config.toml
num_key_value_heads = 3
vocab_size = 2048
norm_place = "pre"
rope_fraction = 0.5
parallel_block = false
beta2 = 0.98
weight_decay = 0.076
decay_fraction = 0.844
Below are experts of layer 5 (counted from 0) of a mixture-of-experts language model. Rows are named router (the router's row for the expert), up (a neuron's input weights, with its number) and show model dimensions 0-127. Each number is 128 + 32 x the weight over its row's rms, rounded and kept within 0 to 255. Numbers have three digits each.
After each expert's rows: "mostly gets" lists some tokens that are sent to it at least half of the time. This comes from a sample of Wikipedia text that the model never trained on.

# expert 22
router:146106116094148108124101173116187130122117165121122080140092123163133085071123111131186141109108160111052138117160111167092166096200112193060130155112148134079095124123121097211133102099048132112131150160109095130136173099131143128111110185151155121150147134103105125170118096145137121163132066124105138121154080123101096153092088105066096148106061070077139196086132155134132118112094
up0:135109162164202088115108138110099171115102107145095130180124148133146150139097125125122134095057093147099111138132207073174146127145141133119079092122120105144139103148103169152157094106157100158099138101122153119127155121112157076047111134173136083081082114150119096121165118160114135180185073108110143126077183088137153122146122120164112171116142174107140091216111080215079115108099
mostly gets: " the", "The", " |", " The"

# expert 155
router:147163138089129140110161196098127174120106143095118153180130127170146132084158175173082125113075137102085132134152158112136139097168143148080143153133133098123106080153108088117128101167117065164107213120116131130069139117141124126075113173085141185116102131083149117143123071156122084151177119130126193156125077098106095138167144064151107058156171093167116215155131115130174118159128
up0:121086143070146067067133161105118150063113145138176130153114169162131130120131194158144185108126144120131122117091159094151102118103147170075126072093157088183168072122127089150130173154115124162165150171055120082161133158132125155136096116184138123072073152065145090101123061152100116150129117097174163174137107134106123142124140083088135126151142128159137145071196107128146099177145
mostly gets: " war", " began", " sp", " collect", " children", " published"

# expert 7
router:153098090097150155141144134087154147130089098093137127137090153099176096125088147152125159051145130126134120167187118179154130102199107144090109149085045147099164169086103046167143092105099109103159199149097127168120123145120129109122120151060161062055143143118106143147180139138074103171096112084114156131143113146160095095167159116134110125114085124099163183124136100172131155115150
up3:123130146153100139161153119171139151089105087131126143108089136106178151140106154139114198077084110133074151122119081151174149105118160111148133103161091111171164147142143123094123161152087119134128124140147130122107138183080173178177116104173182126067127104104100113196137104149081155115110091068079153127127065150120083086105112136133159118124169131175111129201149197078214161168095
mostly gets: "cu", "34", "39", "35", " new", "41"

# expert 51
router:136137120095103135135147175126135139169154136107103201101101141141161017111114171128057171131109146157078125147128090105154148089167109147117111121143097124093113131119056105187134125105063132138167171126104113127157149133119172183098142145098172143125090138062117105124148069124187088172141110132097152121113110097168051157117092073128150161166105108172116186124127090157104169159103
up1:139156093145201151117172062068108129168091094133146136176111106135171113100157088140155146098124108117156084135149097141104131134123156164088114147111085157148203133142161108154121086124102163187170156085166115192213161124156102183120126189107104124099094101112056143089094067067152115133149095130143131089129156110085082135128109148131126141109137141178111092131103117135143162104202
mostly gets: " V", " St", " Ka", " Bu", " Ja", " Ri"

# expert 66
router:177155125095095150076114138120143196147079117124105161112106077088133102132113164165106144097101118154122159129200080153135124051190163167074113143106124122111141137103145079127120095164101149140187158165081130155083148155122125132053099185127165138140090141162149167126139087109167068163116085126124157080141096091116147151154092148180117153108150127106063185096113123100167151074096
up1:138146123096125148115103110096120153131189109107148159099084048102120120197197129176166116161074167085134120132077096097140098137101069123090093170197149114089158097121086141152142111094096159149139136159071127192119176148147129108126175172140187087116094125137108125111186109137129116155125107110118170125068122126077121173104130108181170101104190161133160130084144163146147143106074
mostly gets: " However", " also", " no", " Best", " bi", " ma"

# expert 43
router:156122117097144106108127160167116207192129148093096143136132105120168090087150149157117136114071131084124110158167165138144087138150145124067154116098095158105104131115086127153148093155092084135215226125120073114115188086160117122127120175124130168092134123126086162190112093072158120209126098118103106154132124072153067131116156109122133134100118120133143223127149127144107166134131
up0:129196143128091147097086172129134133156080146187157064118109039191186115099138135179161117125119210126147110162147158104130122108153137135130117146097132077088111119112163108212125111132070126137129121118100129103141119100131153125075110154148165157180079107066107119076099104145139132136146073114102158110096195095057167174152157129105120115091140120131149173136097175125128098095111
mostly gets: " 0", " 5", " 2", " 12", " 8", " 7"

# expert 1
router:113153080124099107103143176129151172167094142096125159148089149140186121077108170145098167068117110150098172101100151095156158104164180172119088065104085152117088110153120109155159086159130130133178124212100086150124151189101063176141108194097162130098128112149132172127107075138158111162139085150098135136095093156072105103138095134092085195146147149121097173161106100128141134115096
up1:100138126128132072162118126140183050164144106138131053087103121084117135213166162138173158104125132109161089113146110149103162147139135141108151169127098147154136106110134116167145091143126124077146105117136181092201170137148123135128170175060132196148165109110137134129122156066143096129094120142102159075137036110155139122106109119066152096128118125111123050059152101087138136147096
mostly gets: " to", "|", " would", " could", " can", "Personal"

# expert 54
router:195127108138124091110092184154118148146107135125107156138150086150157144110074151124098191059132114168167052124133104134160121122146072206071124060118112131093117111132098069141194115135136131148174201129116073106102158162138162128110180177135136153078131152123109157141100036148169121145112147090117150173122148116131099097156125123131138139101109115163115185103156083120177158116094
up0:172118153154062134123109143132136161063164133114127178134119142141121084105128108145143132142136155135136106094120107174106152131158153123074089089185080161176113081147140169094172145119071069131170184114142151098103125182059076107117093087124144139082131157123163102199139131123085101145131064103126112121118182120165170098072155125167107140129139104075139120069156130151180200165096
mostly gets: " II", " 2003", " 13", " 2002", " 12", " 11"

# expert 15
router:163158127066125126140194159086115182117139130109104135139124130090184121086141152157106175102096141135039142110134128123146113116205160130117154133163126136124138163128071079192170108165145091066103204142041084102138129162091106152104139131138173125109155135152195108147137066104166074125104104146098158109120114139133109151069096113168085136134134136166118157104154108150107139191097
up0:090051152141078127110108183148181157128115142159060153122138068142190128144154081153106205160158105161122178134094126162126126111138188131147150126161070170051139150136087150128105138154130093119129132123054155122192119125144119123127078148125128237097102134163123114171114087132150130146072140157125129129100095111085073177133103100088113113111122095157136105132134166153127124084136
mostly gets: " Sa", " Ta", " Ka", " Al", " Sh", " Sha"

# expert 50
router:148139081124146101093127133104107179160088138149181118107103086152155095102131162169116176119067198156141101128144122124088158090120122176097150106109172143113119118124068113225152102184066119124154160126076050099129099152140126126116078163195181156137121157091103101181114125100126111196131117096109142129091097118125092115105195073108090144163098108133124156143106133071101148137126
up0:086096135107176109083166123075162135108164105169127108118105105155105146124196181215108125063121141117114158146096153183103083157160079191102110137144095108110228069159056118098103102111178136146146114152127139183089138077103131127128140136135131112140175172195111094136111136125135103089127152095119152100156087114156124123150111087133137162131109056128173100170110157131144131144155
mostly gets: " in", " of", "In", " In", "ative", "for"